Experts of a small language model: width 128, 80 experts in each of 13 layers.
Below are experts of layer 2 (counted from 0) of a mixture-of-experts language model. Rows are named router (the router's row for the expert), down (a neuron's output weights, with its number) and show model dimensions 0-127. Each number is 128 + 24 x the weight over its row's rms, rounded and kept within 0 to 255. Numbers have three digits each.
After each expert's rows: a language model's description of what the expert responds to. This comes from a sample of Wikipedia text that the model never trained on.

# expert 28
router:138128130099150145070152127109116119126160129109094113147143109115119150143110127108091127119107161137163143090139113083109140108142156128090117165154137130125176118132087093092115167147128125172100110173188109092140124112104132134103144158128152138140161149103133135138117110104154152121072166108104112129120147131086103164088090105135119152134125104128113169127111103148111139083148
down1:120130179130117112143169156102105188093109125150136167157122154151095178109135149171146142163127116133121118104131164147164108127107163143127135122156142080129123121114109143097114093125157168118131134103122146129117100111127119109119128119103156087108107151157164129173127169119109051147146117131169160101109124113147133150159108128153131127163114100127090111122105151128103157117147
down2:073095130123147080168113104208134080149149111129139108127147147120134184126104124126147120105107092119102122134091130131127131158105171146108103136132107116104129133097182143132097115118086169130123146121182075143117152137147094131117155131116112130135129144095123133107139135185139132122169094141148162121158137118110115120133132132091124125127122111135126147117106131167174116103097
down3:145208077168175115117100143130110143114142150115119167111119149133158146128145122087137148112140102152115120156161095103127164080148120128135122100099137139134150110138156122130143098158140127116128141127113157139150108141110130096154093121121138107063160131155139192142158118090142122152104121138133125114135145132147178177093144144137098093100154148146123111134139147092139130159118
down4:150139121092148099187134126118128165131113104173112115155157155129118132125124144152162129097132138171085138153186129087108102127145159117121150112140128114134077094077154080114095137129141108129136150094107149100150113165136147140129130118147111141104163117104139135157144145158079140117120135167123105180120137153147126080147152120146137135127129153118120125141147094140122097060124
down5:111166134121146124136122123147125133125117141124136139140116154172142095157139182147158144100095134152110139139079138132175115147125128159138113133152133127125109092093122139092137124096110126131103110108130084087142161140156145131142124136082142073104146102117113132114214156122095125151150134130132158077090089135093118097158181157135166129112125157126153107152113126109105123118109
down6:156118133169149105153069116125131148091124118140130147158097132119139155125107132149108155099149125143153140119177137126122146095111117155114128149137109110092094095113162141087149151169121130183095134140142155085177110088113090180149095110133140134122153152123165133114141079111105152156130103153156109143181113141160107134136138151147112151142106152141135124116109079119150105119112
down7:151143135150129158143110143152124175128177119132113125107174143141115101121129132131159154085126129135136159177111140195101101185122120139165186113151135106134097167076108131136154142151123117121114144157108117115157082134138162112143092101120122142159150136126135131144141076129109111118155174128081135154112120147117162099184137102151119107131109133142104126140131147139127102114107
Short pieces right after a first letter of a name or word, such as S(il)ver, T(ra)verse, T(yl)er, plus Thai and Arabic bytes.

# expert 44
router:102133104102144165122146150118092127106169134096123096134113112121154135102101132147098128117145127118125160123103122121161122139153101114104117155165153113098127080126103112104099151132117151133154099165161126095177166158123147145074099141139123152120116168144121134116115193090158143129112144097142136079092096085108118132108121124104128155152138098121119126130128113129103202108160
down1:103139090157111148158122095135134167119122124153113086135144150134129159137131123132129094122144110164121140146133124127095137170135134158143145129112136108107086113100125133102120114119137146152080090117110159174120164079160152118109142136051113153110103135116145086120106182128102102158149172094113095125133128097117124119170191122141094125109147124083115142108103118135110137156141
down2:175104132141105135109139115059150128155123133125138148150149104151145122147149110111127118124144132109125114104087130178170141110107082144167140124135130140183165095124104106177130115141138125098124140127119123163159118121142179100129137107142113090159167129122110155124149138110068094151142135094101108134147108097135130154076136134140110157120086110130083125145152146104142107156089
down3:060117132090157152111060120084139084168147108115140158122135099151154119155125138131125153103124173161115141112131114106144125114123112171166116116159125104117156131079126131126123138134096157146110120130137140130104137116153165139130140141152108106103161111136106139154117092159123062166158102124133128123130117087147125107131099107131089134130109117143106124065164150119089140119104
down4:119125126102142155174129170127106156102083181079138112096137111157118119117112124132087102146111106134074140160101113118130113121138136147154112133106139127164131127134105140122105127127130101146092111156127122136059124083094112143093145139141149106146132109154157125138114170173152140152141103111134157096095111150150122179153135117135150115168138137177137084123098169132103143150141
down5:149118149122112152145122101164127165143108163110127165129118102091154120092149127102147140133145112138091136136113087152158122080059160133145134125139128156187124142116142113124166053112148124096146124117123140112119157117105126133159157103136170136142161150105113126179152147155069127115149103109110172138167132147119125138107138120087177126124132098127150132107133115131119118141114
down6:163092108169173117110139137101120122130112164091122104164098175168148130143137171147130159124127107144113111155126094134130110122128130184150118123147110146166113102111101123162105123124102095109087134137103168156161112134149109129118167153117146133123153138176095125145110117105089110089093113137148140139121166134133163120129176112166122148121085144103125096145114091141138129159084
down7:122147133135152142143075140135100114147101138082112168131133146159140113118165104139144129114141143116095161157162148187125165122094086153101121125144166096135144177131114162055112114167132120126112132146142146152148129126133135107132124110169145106151096129141180101119146122119063121145137136107148135140104121177129143151155114136134095168156118069119120122123121156127145113140133
Common nouns after the, a or his naming organizations and activities, such as game, album, school, club, league, government, party.

# expert 22
router:120104093118118120097167138126073096120133125109078117131109148128132162155101142108106129144110122125153128116138138105158119108145165131112112155159162137102214105108116087106108130151139133152104111154174124117132138135072127138082092176131130129159138146084141117131071134101153141105107178110128143111104153119131107149084103089144137148119100128149126123120140124143116143118101
down0:146107135116094177108135115147116110163110118099123142153132113073162104118089136161123114118115104118095124128085090158129085148087096159152119162125152138135117132094165131135147115141082127097130102173105162155128107072124119160109141102141113120122191116111153080136136118162152162111152088151149164148153155102104147148125115139130094103128146120140130118123148143139108144129154
down1:136133148120127101158103129123106123171110127157158197103114108122083144134137081106105128133106120102146151127139106166192107119126146132163116112153090104134130121118175104105158118133154092117148131134113129128139088096113116145163130143165110155137154100125144167131122115166072102112130124150090108112157169136148149127107131097121092098121107124123136125119145066094125081128127
down2:144149113124142184107128145170123138122116126137105088139114147118160134076117164180197111144089077103065132142137144092154161156159123116076128140106159122139107165127114125121160105137139120140132131193103110150122145123100140132133105115175106125100122126090152127086114138134140125136099128117149118151155113124124132168148134158114131127144162175125108116159107123128132123132148
down3:120107163161115143101129162117098137129103132132116123100087162155138127180164067136123119125143137124143111119087079113144156107082106153134158164100126102127157150137123106169097117092125105139138111128120092163098132124128138157154171147138143126194103104157142138145120110121106119107179127143127147129142105148098130102153112182128119122165119111162109089119136129091128151139153
down4:113146121156150119162103128166148148177128123147101131123114168078129162113133108133130090119124117127169142099140143130144128152110107151108144135135124150151122103112154094097149104106183086165109118140118116135123124122165131147163179143124123135093130116098153144132121129116111120126126123140153113116101091166148120142081083103170075123129129129173100083081093135134087092127166
down5:131154125150082153132106136160152102149140130116130114116164116127137140149107127171156131162132157139120094127161123080074174103105115133122128108144111113115106158102118136170110117139126148125121181091139153146095141109157150131123174127075150161129091079098146110174101104174139136129116100140118107119130114117121091122131122124123116152146155144156125154148090173104163146128081
down6:094110117104137171094134124117146102089127102158146141089082152117155056130159148090135145130126092139123080170143133128155113099144095169122117155154145157132146157117096173135110146136132098104123111107135114130144075091137123134133140086127144138117087112117146138159142117133103139130140137163073122119119095112121151126165147146097116104086105102095116140150148141152140096130142
Inner pieces of names and words, often with c, z or k, such as bureau(c)racy, Vadó(c)z, t(ourn)aments, Pj(ac)a.

# expert 33
router:137118146094145165124166138142111095120139097121107105152127110145109161092099109112088126102095133115151134107138112109142117127176115092088118153114153122104178075112101124105125139143147139125135125142177091075167141117134112116115135160158149132106148149101118090114124149125196131103112150100102147098084125126107086146105103121130139168100132146132127174093114117149113143097115
down1:146143086141127152130101058135116098143139084173159162100123126127155138157114180135161174165082116131089117129101121142127125108087106138123137130161112105079123126135157152169140086130123109128135104151099163149071096157166151147146167131190146136141106136144134147134138146150146134127133148136136125123104106146154143145147149130169127105115113153111098135122122108144155143133137
down2:099130153101164116162127115135130103160075114149143121094124116126146100147106143112088133128142159158141137110110151110138146111128178099103125147177149068150173107145103099144114118113091136130138123099103136100148178109122103123122117112152137135175131162122154158108153090107133107122131097178098101141158128116166133126144118108142162134153128152072148137110135147123083104170123
down3:103136164165139123143090113134127134113124124182140170102118165115139091115098093169156144118154152132145111167111093175147103150130119149164113148141108171111125118127159140108155140141107142136117144111103161078114125181127149097115114109149106126104158121151107154159111123151066108136151140153106146157144139119175138112174135133128158169168099147107134118135140132107121147169138
down4:122127170101137124100082153128162089112137104098091139113136153141139125146120173137141115118148125135122134167127141140173103124113138152119170115131115112135118096127108081135108106116119159148144062080122149111108163109124089120146150071079141099156152136081163103108136114088098155111143113146138166097127143098100135112165119120137109133160114156112167120160117144134154115156117
down5:182139143149084127143142105146150137141137131143136181122125128118135119141152107083104126125142137144131083116130142136108104164100169132110097146113125115110160138165099110152137123101119199158110123133099125129100133087126117109085162150180183150114148112161132102116141123149122105118120104151161150086144172163117121127146127151116069135120136118134155108155172163134152130095130
down6:172111123131133135107138131138136105141133121152134153127111097134145099151085158084119122133095143094129137142110119103159111168097110170117106132142140160101092150149104100091149127103161182128090122139133165177153148144131129151106093133114133135126187125135185126128128141150115179138140107146113148106194126123136115107094150101136103109159155154129147125158114155117121089092102
down7:136118149093107110139116144101116141142107115096080128097116141106099142105134139152128153143121118154131142113120199125147083160099161123120162135139113110155125125131119156144138100110122147122093112111113124153141120162098160111112138138156098138144099145127134186142103128114151083131151119146177123166130141088163179142141117132151136107110128141130136164136208079126115074105123
Single digits in tables and scores, plus pieces of Cyrillic, Greek, Chinese, Thai or Vietnamese text and mid-word fragments like conc-rete, fun-ctions.

# expert 43
router:113116128126110149089162135116107114123136098112101084149116139129137125129125149161081140110115146114146157101147138108158132133141142122133140172146176123104167107095080109096157163142160119140119123138139120100151139156115097124127083162149171147167151162091123102130086152105170159132104153106097107110095142122118092151127105084115163135130124141159110151117100089122111160078102
down2:138125147109114117159122174131110145103125133148090130115167149112133123138146137127156085123153136154122120099120139126134140094091130113087121147105163113123110130121099114130055109113083111151090098156119114116185143155102094060099094139101130128176144152136147083120160138098165092132111089113157112113128118130149170148103108141151102140116110155147097119098137115121131102132111
down3:147107093124133120121113114171163087134152125129101137144095087119121152119112141129119126130178117147119139106169156172102131065118143163078140126100151082110117130109162141119141128135120099115131131099128138093104141098127174103115120143093156093166150160134127152074104110102117121147138119128114151143171112108143146098070134106103135124136116138163084114107155092122146093113116
down4:131153143138131172179126129100141136134126153130080137125157133125153151152148117143167147089152142130115096086144108145164150128109146147096150138156104120135121152142134154192169079097108092090103130140104119098144087047142127097122170115136130150135111096145151126121120147122136127140134122143161091152101081147137106124116079141160141118121125146107154132161146124158107123146131
down5:108106118109113129083128129130144136149137107198129134136119125089154089161123107140133157102078125119167128169136117160151100109116111166083124106116152145150128140132116137153122111119107132107113091132107139148168128098158138143136088121140142157105107129121140107106144120165086090129136098178092128122128094117124126122091129102097136153110089174060131085136141128124153136100165
down6:115133172183120128194113135117136118100157124144125090128149126155094144136076149108147138104174098091124139099102138147145069127126145112141134118100149151122115175130166106122087077163155144108106113110154111124119109112139150106111130142157167154139130146093128084134145174164126145143118106139133128139153112166164125123134126177155122112176141114145137127141122117116126121162096
down7:140122116159129149132117148135160104117158101155136084129123100114151137132129145121109171119132108166122163138097099105140140105134115127097175133149123102162114127125126169150152170089154125162079151138139145140134111108134154108122076132150116132143114085157111166101149126161167099112180126127127133150109155141127124119136107112114177095140122129155080150165160150171168119163084
down8:104145119126131115104127108093131116134095145201147162131109156116128095125138136118111111112136126137136123185152147079114114085098142131115144133156140127116123152108177157112159110085102126133168156147147139114140153099118148121139147194126137110134133134170140148084125165137117128153148143149140120108116107176183174095158119127123140177122078124152092112131095116107147123127146
Word pieces containing m or i, such as am, ism, ion, M, inside names and terms like Guam, Vitamins, Carabidae, Nightmare.

# expert 16
router:130120125108131106097157134132100119131170113112111095150121129134134141111112125109074102121098157127159170083165155059123137147154169102107107130125170147143154082135115140115105122156144140122114148133160076125127157159099135144103095156150131130108138158102180119095081135088163154109131174118129126069113146136128100140130120109115169155131145111136129140123123131145115163093131
down0:096126125108151124128096098151094132129151100150103131154118113135080124106082127095143121110154148143111175108134112135131174126143131157148145141131077183135126147167121157112126082137145135115153148126097092131108128157122126117189145142107132130138143126112108161134146044123092135118136154207117103129151128138110129127131153133120157128117142100118112116159108150125105079113100
down1:126117182179135137197112162109142109185147150123185136117149118127145130142149152119110091141125134133157126112102142115141127103149173164095146111110120133131159148143114098130113102124153092138130090109166112134117127118132124130131116148128162117168104078157118107140118158144123134120120129149122133186122198133131140094144118167120145141124142113156179141086101158101131110150130
down2:102129156077138111171094147120112149170186142137151154136154114191156169104093118148123137138170162109141115144172123151111144105123131115124180118148109119099112102104170110167110142153130150073115131170111152141093093109102124122159128141136129129130078131157125118111121148122141137113120119141125128144131111138128138163132150118125159144173120103114157108092105141141188136123108
down3:131111179150155122129134160134154103172159113101155110125141138127146117125116110155100137103152083168125148148123123146129118092112128151139156183147125117171072114138083166135138122111126141120108105136110156156129135125141128106094162149108121084125159133134144093129119119160091075109193143126144081134104098117110188069116147122131096123123104153119141097128119127134120120121126
down4:131094133119116103119129112108145129124122146152077123125138125114124113142110117106125123142116150141140091143147143095128161114112138189115160157115143093112099162104133162123110114103162164124150125102167099080163165116153127154106119154109115160131141148131122103123111090139062131110150157152080154166106131146162138082174124093088119093173146163132119103124129146117146091133118
down5:141158107100125100125124148153112110078148098156114108137165133104086149163141122182126145110119151104123149176108118095115102158106085161119101106114154134112119141149121140131171131099077126147123103117137139114129093138127156139131141143101107113148128095138122187146140143137111105116133134101123064162091098117160165083108148146122124115109139154119086110154138162147103090095112
down6:137145152155143099136119155107116142098139112130078109121154134142140115072108124063148152119118155147144149153116107123130103130105141132153155119159111120133143130149175167087097150156126141136179127141095139149083118141122157098161139146149129117146127093177095136142131151123094129154171138144115135137094145142120086100142101122150170169113107085145144105112086107088157106143112
Joining words after a noun or verb, mostly and, at, on, in, for, including "at" before venues in sports tables.

# expert 4
router:111099116082147106106168117155091113111140115090110099144115131153146180113116118135081138115124120130155136098137149111151140140158156095107151137154133113120186064106104122114120141133127170129137139134176103133149176124089122125076109154141160115139160146091148126128136122088159138116109149118123150081088112130098060144103135132130128141117123134133118168119115119161131161111118
down1:127163132138094153110118125142161105142105115176131147100147125131144129178176135137130117138125110159129150169155129127136164112093125136136125143121116115125125128111124102130153101106135124128115132142141135051133177059147156165106161126144126147137134113094165133110172155129099090152179083116144109118153105144152168093137136130131109095128151117110148163157156126147173088140121
down2:122115157130093113129095162083124142111152101095130138148165142181155101133134137133092159094145094104123155117129132072125128155097147162143157113115153136119092128130125086167125101110158140075135146101114144162088146102152115148139141083100111135073122101142163123127132138147125103143133159140171125193128116140132116121131158127152133135096136142132125155165122096093129129142092
down3:136175177124155137181172104122130112128122128127146153106143143111147109125119084099132122154163138112130132141148090128139107143169155113096159109115160087132101110151147141124113111115106135105147114090116113128103133164177104128146168165141106122129126117153128129120118091180149148179161096127082121117160095118133117083122099153109087152165125112112124121120145093101105127174107
down4:108117093132112107107146125181137095124101153153127158131115159089145172130122122134170125090132160112105097182091103155151125117144112146134119163112204121117149144102127113116107149133138120096103108129141155049097136116120087124106121124153125114117110110087139123133126106113101146110112115126101119113115107138118092112143145129124107111141129112148163167096154173135141075164110
down5:130157100134107123089123102128115142169114129127119138125096108111132112118139130121092150151110124117103142157120208142145081151106096144124129173157151072134129130144136151124118103079098130117140160114205119128064122093129126105115113104136108153161151152143135142124134121122165096144133090136117105115126098124139159150122154106091168112107171103109090112098152121139115137136137
down6:106119140149113113181112148162134138176104180144094128095159131165141180127123113079112118152119122141142154118124160135159152134160156164153127073153149147106114123109143093139129091105118111138091120099127100128118106173147120111141140138123129145140147125142121170148143135175123101160104149181130090100130112142172148102132107142150138136155138146117136148134076146155147150167109
down7:147137142139080132151091172082132103112112122140104117115135145129107150179136107185171104126067132135113136170160122150164116118123112136122127111131134091139116119127086099146123112137134100083072108133130118120118168096129113106134144136099083088137133140118172123136150126116107122158145178138132102103136104118138094126141129104115116141109111117146126105141156116116172051146141
Single capital-letter tokens starting a name or word, often at line starts or in coordinates, such as L(ewis), P(ablo), W.

# expert 42
router:126108118104145117114166126142112105108212107128116130154133155128121157123155129138064118140108159141169171120145117089153128133169108081100158114152125127134187111135098079140131128111140136172119136113139113098141156105098140122129119148139159122127169156109144115120130150089187124158101143126112132114157134128123093142138097104133139148127126105144125148115130088161109133066130
down2:132104122096127122145086131162097110091120139118138116103144130155134158116105126102117094121148153164131131102124109098133092154141102188167138161099152128121116149143144096112113099112166103108128156167129153155083139099194083074097131135103153178113076097183142128140152113121141129151110122165146139136135144099128114124136138123116107113114134167125112154105116133166119135152140
down3:141178116105117110121111143116072112090077137101138151106129121120134097132168108131089080128110107136140160128149123127100136159091128142121144134112133124107143089128112122157137100101170166117140170104127125126129164098113060132108113114113140130120119161129138170124152109103093101099106107146129136161092174115135178169146150124144096140153093146120107152160148101139160135112151
down4:148101134164124132161136132104139130119116121142161142170141107089153126088131131168133140078130117112143121108099126160118127127047075126127131167094133102115090173112110169115142126083085147132144134119108152154112131156111111066094129131121138134137143134082112163149126154124107078178132147143095118131121137117146136093102110110113128142122156149139167154136145131112117153157103
down5:100132129148136136124125121150099099094120101107130119119122140106102097144146121126149162128159113147141133082103164154152106110150130099121158142101131116151107151160112129132142112136142128106094144185154116112144163162147147070131116119085133147128135155122101123096128118128122068153116099145153124154116055132161141116130170076119104160114078167104134137188115132094142112135134
down6:128157094117176137139128100139128134097171151126154184134171145133096124150166086127124101149124131165123125141146082117125123121113193087128097147153105116098115155132167120103124153131111119151119143160089092111152142117106106080163128114144163146153119109119099146155167138144143153130110138156120154138111161140102097148115115131107120124114106078105112076093107118089117136141131
down7:113135172150124093128155098090123120146129102110125150156122148090119150087134152150128120107117136136147150150156099173154139098089122125167166181134149086183121134108112094144120136122114138128109153113109115138087172098157128102104169130121143108094154125180136136128090124146144158158111105175104112129106146154088086115136115134093101097138112137105160145131128139131148132159160
down8:096117137119130165150127124129123170110146124091131145152121116129186114139141108117158157135112100122170070105138144154111102132144151155109116157118174124144129144136110078099155114108092116084160132151117125131145108132127139121103151078133114108126115099150169143121148087151156120103085104118138150115134086131143139143137168145133134091067141124089118080150124134113083133169156
Digits and symbols inside geographic coordinates, degrees, primes, superscripts and currency, e.g. 44°03′04″N, 35.202992°N, ^{2}.

# expert 23
router:152110140107098126105155110151069092106157126119134096184144143121120133137112168131086134115121138134158173116120153087132135115182130108107141111168132114147169134129123104107125131150113136162101133144141133131125150133105134133118099149122158133123149156081131086116099136062173122135099163083107111128139125130118119135132084120140134151147102083167106125144104090111100184109110
down0:129133165142111142154092093095120147079144147155120127121117140132141114163137138125144121120146114113131097086129119140137085150081114125141139116130148118175182120127167086121115139094148141090153097174141150100141132109142180098096171135137110153123151150144123158148120140086086115126100085152102130124105147117090072117093092127146156106129125164121107108099143153145114145103140
down1:103094151117118105166129138108129145120166173125140144107138123136090116119161139139196097132150139109129149128130155182164111143134133130147136117152170136120091136145133117154117120119147088105119128141130147144107135124131077096116152108115143114163149162167133137122171093152130131105161194168121143118122114152177142129116110116120117173145099124117101111106104138142125093183072
down2:160110150184108154155137156143142117135098155190130130151094088120122109161126103105100115135120142102100115189095145146098140135118132108098152128163125127130077101106178099144111136151124087113149128121092143121094139144121131149162156136119144158132105091112117131118142097145124147141133105134099122171146100130126182127140103113141111130115107159131103164103086184141118130137161
down3:142112148159100150167133163142150130149079129187129122134081103146138117156135094106100112120146126111117122173085158164079155130105122126124139122142130127131070101095176118114132130162144099132140124105110140153094130148152120120166159134118132137151123090117118130115157113157097142140145112137091094164138108125146181132118089121140105141119093160123095153104088157149133116140170
down4:142139129087122144129102131130123121149149105183145125149071111140144161129110113128116126143138113101116106115148169134104143117130119114151142126115119142149146169166069152128119118178111118127145114116104143061140147117151116180132149083104100112138164118131068149176148133156132178140119122130116122097128086132087132173116102131133135132113157130090126149147161120175121129140171
down5:129114104105158126122140119111119114063117139130168111128089172118141103096167107109145118131116117142125158088150116169157122161110140127130151168103167100136106093088124118098118095118131113103143090155092111153165162125154143152105127111104126149109123106172118128093102184122076128132107157170109186123121112104129103126120172120103144137130158121135149118133178139126130131148132
down6:110144098096120111135117175118092134104116110093145129104110167117154096107168120118173148159147097103090097118083122154121117151086109107111145092103183169190117163142141145111122110122152087110118125164167166170119143155136146148145164144120144144151124120160146135111118164134117149143158200141136108128136140116146125137158124131157132150129135120093115149147115129149133132145140
Equals signs in chemical strings, URLs and formulas, sentence-ending periods before new sections, and month names such as May, July, October.

# expert 36
router:150096108074136143092164137134125125132134123135106124166131114136146122121123135128097123116113135135144142109118144054138129130202168082080128154155150126133145102135088095104111115140134138144131144134155112094148149154079126125130093147149156117128163139101127120086115121100165142117116154066130145103130118127120084151119091099140156156118123102120127136115137112134092156061135
down1:093143090147132124145143160125162162121155125155124121175107169127155115127094139087102146120174110118106156120146110103114143126123139120115133131090130162110122156112122137176121123155158147142077154133139151150154173111105127127142117100121104090140119137144102136135122163138146184141094106158195135144142177085154142142136171131138119147135143114121104119170133079099136165146110
down2:097136168120129105146121173120141123130091140141122131089113115144127160141084110160120144130102081097107137142106132153132141115131147122146163127111080142121119103142154121135130112127122157113143096128141145136139173104163137144183144128101156124164057166152118098081116134117105106103086177137108137134132134141134122054144130152094119087149122126130112115100131143124114130103066
down3:101158176127157131124143118098145157105134150128162130139150166127131117123166140117100136118104122121151146172098134071134114097085089176097146084130135096121126154100126145161118121097149119102149135131154145133133155117157130131123142177147120146129132129199129143149136155156091081155101145110165135143121089129104098123104129132116076119122141121117125096163157097108128090166130
down4:128155166100091131118103176127186125150136100129109147118108097129105155153110100136097138073132146095095129139169122139090137121132106156144127131110080129138163113129137097146150139130125140132114095099150104102103140079143115161136134101131138107113117148092145131121178146096111141117101119133135115164170135114094155094120170116063149114069128100110149112098152144143136118134121
down5:125135098097136104136096124124121127105156158158170104152115076120108112143119128129093139111108106122140065117116116104133168184120129121138173118140140151135155163105137095137140169114142155105131148094131125136140180167155112136139105160072089114109129097100148115156134102105092106159137108125144134109171099115109140139139148100110165113094141114090148153142153114114170101139105
down6:120119114119142177126116151126164137134133109170177119150166119138095156118137115135135150117120110181111118115133091122143106095144110127142152115157097157065138109125176147125117096120124104110125138128096124127142081161122120121156186078106152121115155099146140125113145113102115121141150087096145100148134121106125106139151135124105200151179164090143099103110155127139123129144100
down7:113111119086102121114093060117111117141128124121119128115157145115186103122103137152123168127129111125108101138161087164147125146152111149138155142158163104158086113109111115157189130083125098116158121137133129094149109116151132127103172107150143123138132096163149120112131136155112140137103091172093127108144142131109151145171126157113112087108108132105088114081100154155149156128121
Punctuation between digits in tables and infoboxes: en dashes in scores (79–73) and date ranges, hyphens in UTC-6, decimal points.

# expert 27
router:127102158089128108105141144134102100125144130107103090140135125106125149135108153132075111151118152155192136104150146110160113130157148113077131141154133100114211097124121081097143150125135141167127120131168111096146137127089103145111099138134160124130135153083144127100130145069144125136112158097127123105137149141099093146134116101133127140134120116132110176097151120135088145091150
down1:139099085114117113142137097079149129131084130071093144134144123093086124155144117170087153122132096107078085123146134120087155141167143133124182162124119162127129101108113091099133120152169156139113137127105156113144112163168091113116137129131151123117126130148096128121156097089130105123090071147129116101160151109126122115129139138134160133156116107085135124116123102107127095126118
down2:129114146119132137129129140096101152116101143176104133102143155114126081210121147148153146166132067154115112146120083143154099099122075129143116136098151118145096120126123121134094118120118106090094152119107148117093175165174139136132140106113159118095140130166109139104149141138168121118154095129132096129124147125144179130168160137135155124135161119127138103162158139089132129133125
down3:073137161098124132115131112078139125131119142140106118141126140085127136150147158099130156136153100121111115150126078184155124120169140130144147160129124100104108129099149138124148154128134107139148071097080139142080121115127125147098143091124160149195110114128107161152162115149115116160136114156100102141086124144163139103114096077111123151132126134127168122155136142131186122134133
down4:125115143168163162124128153140121094138156154126126131142138146108169076108137136118104123189120101083114127114119129211127125125098087136142167120128134142157114113134168093152093130138126115108128115143101127132121152153129133154181092110137150086111115139147124124131121103148096129124091168132089138152136083115127169107115104105151169136082116092168108128146127128114103154142140
down5:124129155165150111137125112122131107107124114156110093095147185093110137139157134176125159152135130184134135130136135135134114143114135125129144160128136097107091105146114123148162131118068192081142142083132119126111143120124141122149133132145156130175159133132084117119176165127125151103139081161103169134136110153116135096131136129110135149138114165134106132149100161176098109094168
down6:142189127136125157103083080159104117136106177143134174171124170134110112132134139129143130139145116142086146088163114098117150117124118162132126111133124160163130138177144099096113106096154113106168160131111091126113177120097130127167118129149082125109123126125142118116152146150110095123134141133126118130147130173132148126107069145130151094126134094145132101153129130166148101075143
down7:114154137139116115122088075090118119128138128122107113168165126070091148135107124142112135104141124117090163156120128117131148105131154189144181143138131128135127124092165121168155125138121134156111148120126184129162077125151132105139128129141151136148126119123142116092158106139078131170144103177121088100116143143134100105167122115141119138150156136112095109148136090128121062138135
Capital letters and short word pieces that begin or continue foreign personal names, such as N-k-rumah, Ke-i, V-ijay, D-aisuke, often in lists and tables.

# expert 17
router:130080129104135125103130115147059139134135140123121094163108112106154119147126121142104077140111140149159175120122164102126168137166114115093102124154192130123153100150122074103150136147124137128111153145155138123159156136100125162113117164124177113123137161105141116149141143101153154129112141102111122123136124168131102157119089150145147150120140108160108176134131093141131147064105
down1:140154116112115119142129128170146094111119122136127130072145096120094161134128166099110163184096103113106121162125120150159083160129149158121105134119139106116161126142173127133145157118125116113132149154132119145118176146099170107137129148109144132163117124102129132082132139107118108139159150137130113169111163136119107111151134155149127124081125151076171076115085150084161113114092
down2:115139151118082137125110148152136143144125140147129114102166122083102165118129094120129152177140184132120121141114109153175141118133167131124107148077169119150144123121114111130087109073123139111138127096131130145076129130111151115094185095142108094176117116155153115136147149140175091137140152121147141131118136145160135129153119122126123120151116120125119129184101171115178173111104
down3:125112178105134111133137142151113126089137119164136088111170163137124132125130109108173151155117165113109099123130107133123106147143138199157082141126147097123125122133155094164144091178106135093149156171115127108105104145118159086120175117124119124092130144127148125141150118155152130127131129154155152110137125117139155156155141112148147174161087135137102111142053134140107112147137
down4:144171115089161139135170161092124119142114104147086120076125134143145120128167149120119128126106120156156157126150126127109118103132154136147106078159125140123127104120194124145111125176144094135099129101117141168161100096103165139103137146114123152111150124173142134121124165154112071125148128150177154147102137101113137122127168118131139147130127095115137097125129113145116099172189
down5:120123124128129145138142109127161142169111125050163124101150157120169123152117165147115113150117119139121114123175111127113092124126109125169153141141103107112106145108153131121196133115139132120152153163107149170146096099179089094158153104139104126106151106152171166105112111116132186094127103173120162157128131141156113145124131126156140128105132115141125155121104100124114110091104
down6:113171139106119134121132086084138132095101100123151152119134145146130133150152135109105154105102123109126101189132129141116110128131118166123135125133110126121072157119153141102115163128171131191118133115091123147159105133086179148160077105161129116113137168152148115123141117103073107116126104165166097136174137142103095116128146128104126130096136117084098116131143146148164161126128
down7:121150143152131192122103170112172138115086164158092113154154145119156114150138129157130140135126113139120112139167131150118125128131121115097152154132115108085107151106125147117133162139159130121083109150106172143120177168123141131093120116104158184102159119107154120187133125097130115120138104144150123128128134072138169104149118148111144113117116139120123125163059126086113132143103
Middle or ending pieces of personal and place names after a first letter, such as Jon-ay, Jan-ey, Jenn-ifer, and common first names Sam, Mike, Tim.

# expert 3
router:152110128127147134113159140124118106105154108115108076143089130144135145131114164159074120117124138115154124108115143110115138130169114086086137136156150141111151092135097113123122118147127162168112146152149098104156177138122113133098118178131140096104160148102143126127112160055167136083077154120102120083107137099092104143109124122129156134112122122143125177115139110113105152093140
down1:122120118155095092113101121161123140124111124120105094133146133139140089151118139110129134135142166106087125112153124125137144101115101126119094102128135160139096121097122124181106138079083133145155113097085166123123116143113132125137158116098172083117129139132109112138105128154125103139084152169067154117113142103122165167145170172155152121124066156132159153167156141101118133143132
down2:165089133124114117157123168132114130136113131126111140189143105131119125105160118080140132143152168119131149101191112114134124129124173179105114131142159134151108123121144138130063100143113124088088122131087153163101114110158102117114104119112100095143140128152158133120148145119152121163129106136105119145174182139170147138143142142140124105167116134155153078171129148149156124144111
down3:085117103157134120096161138109178171123156165083137120131103107096127117120172134142105145116162152116125146135122102114120141101131173125152120106168076147112129112134144153115153148138138140119099158124150158165166135117145102138121151114084148114104121143122151106154158168092090120088142122123148117143137129122181132107149137117130103057134144129109123084136116138086162099126159
down4:075112154185119114128130127148188120134158132143108123110127127118167136141131132160154126114101138114116125133126137139122127121154083145158081118151126124112091142133114123110084072100103145110126119066118144079127127094152143168098123096104148167163163163129145129111179113119100086135123113123120148165112139143153143081132119131163134117116092122115156104159138143129108161091126
down5:121136176082087133191142182093149156134133112137096130108196137111101149120095097094120117100130103132162155146107147123127120096114121136119132138089121106109107185127115178129107131090148109101129114125137160105124098111097097102138107119126143127143113137129127149128143127092077130116117102161151156160155093135140107122155111109164089091141154142136104114141124111147110134129160
down6:092087139092112059125123100126147121138092125134117140129109112106105131128126148114119155136126103120106176125110139141125105120110136131122113144168122115122151103059179132113111142113097169092132139118111138109144109092144105124159121138101152129184111125129130165130138123137081093110131149159164167118095127155173137127095146130096137104133100148134127102151130154100073084167097
down7:110090135111128087131094127101124137143107125154107143133153110100074149109112184123141115095114107118089131172093143162167131128170133139163111111126151133123101106118180080137129088111142132112153106126098105149166140156100161132170135121144131123113103163141171101162184125152127139151168106116118143108159109143157170119127172129108107122136138147140138126129150118129096142168133
Subject pronouns and clause openers like he, it, who, but after a comma or period, before was/is/had; also name-initial capitals and closing parentheses.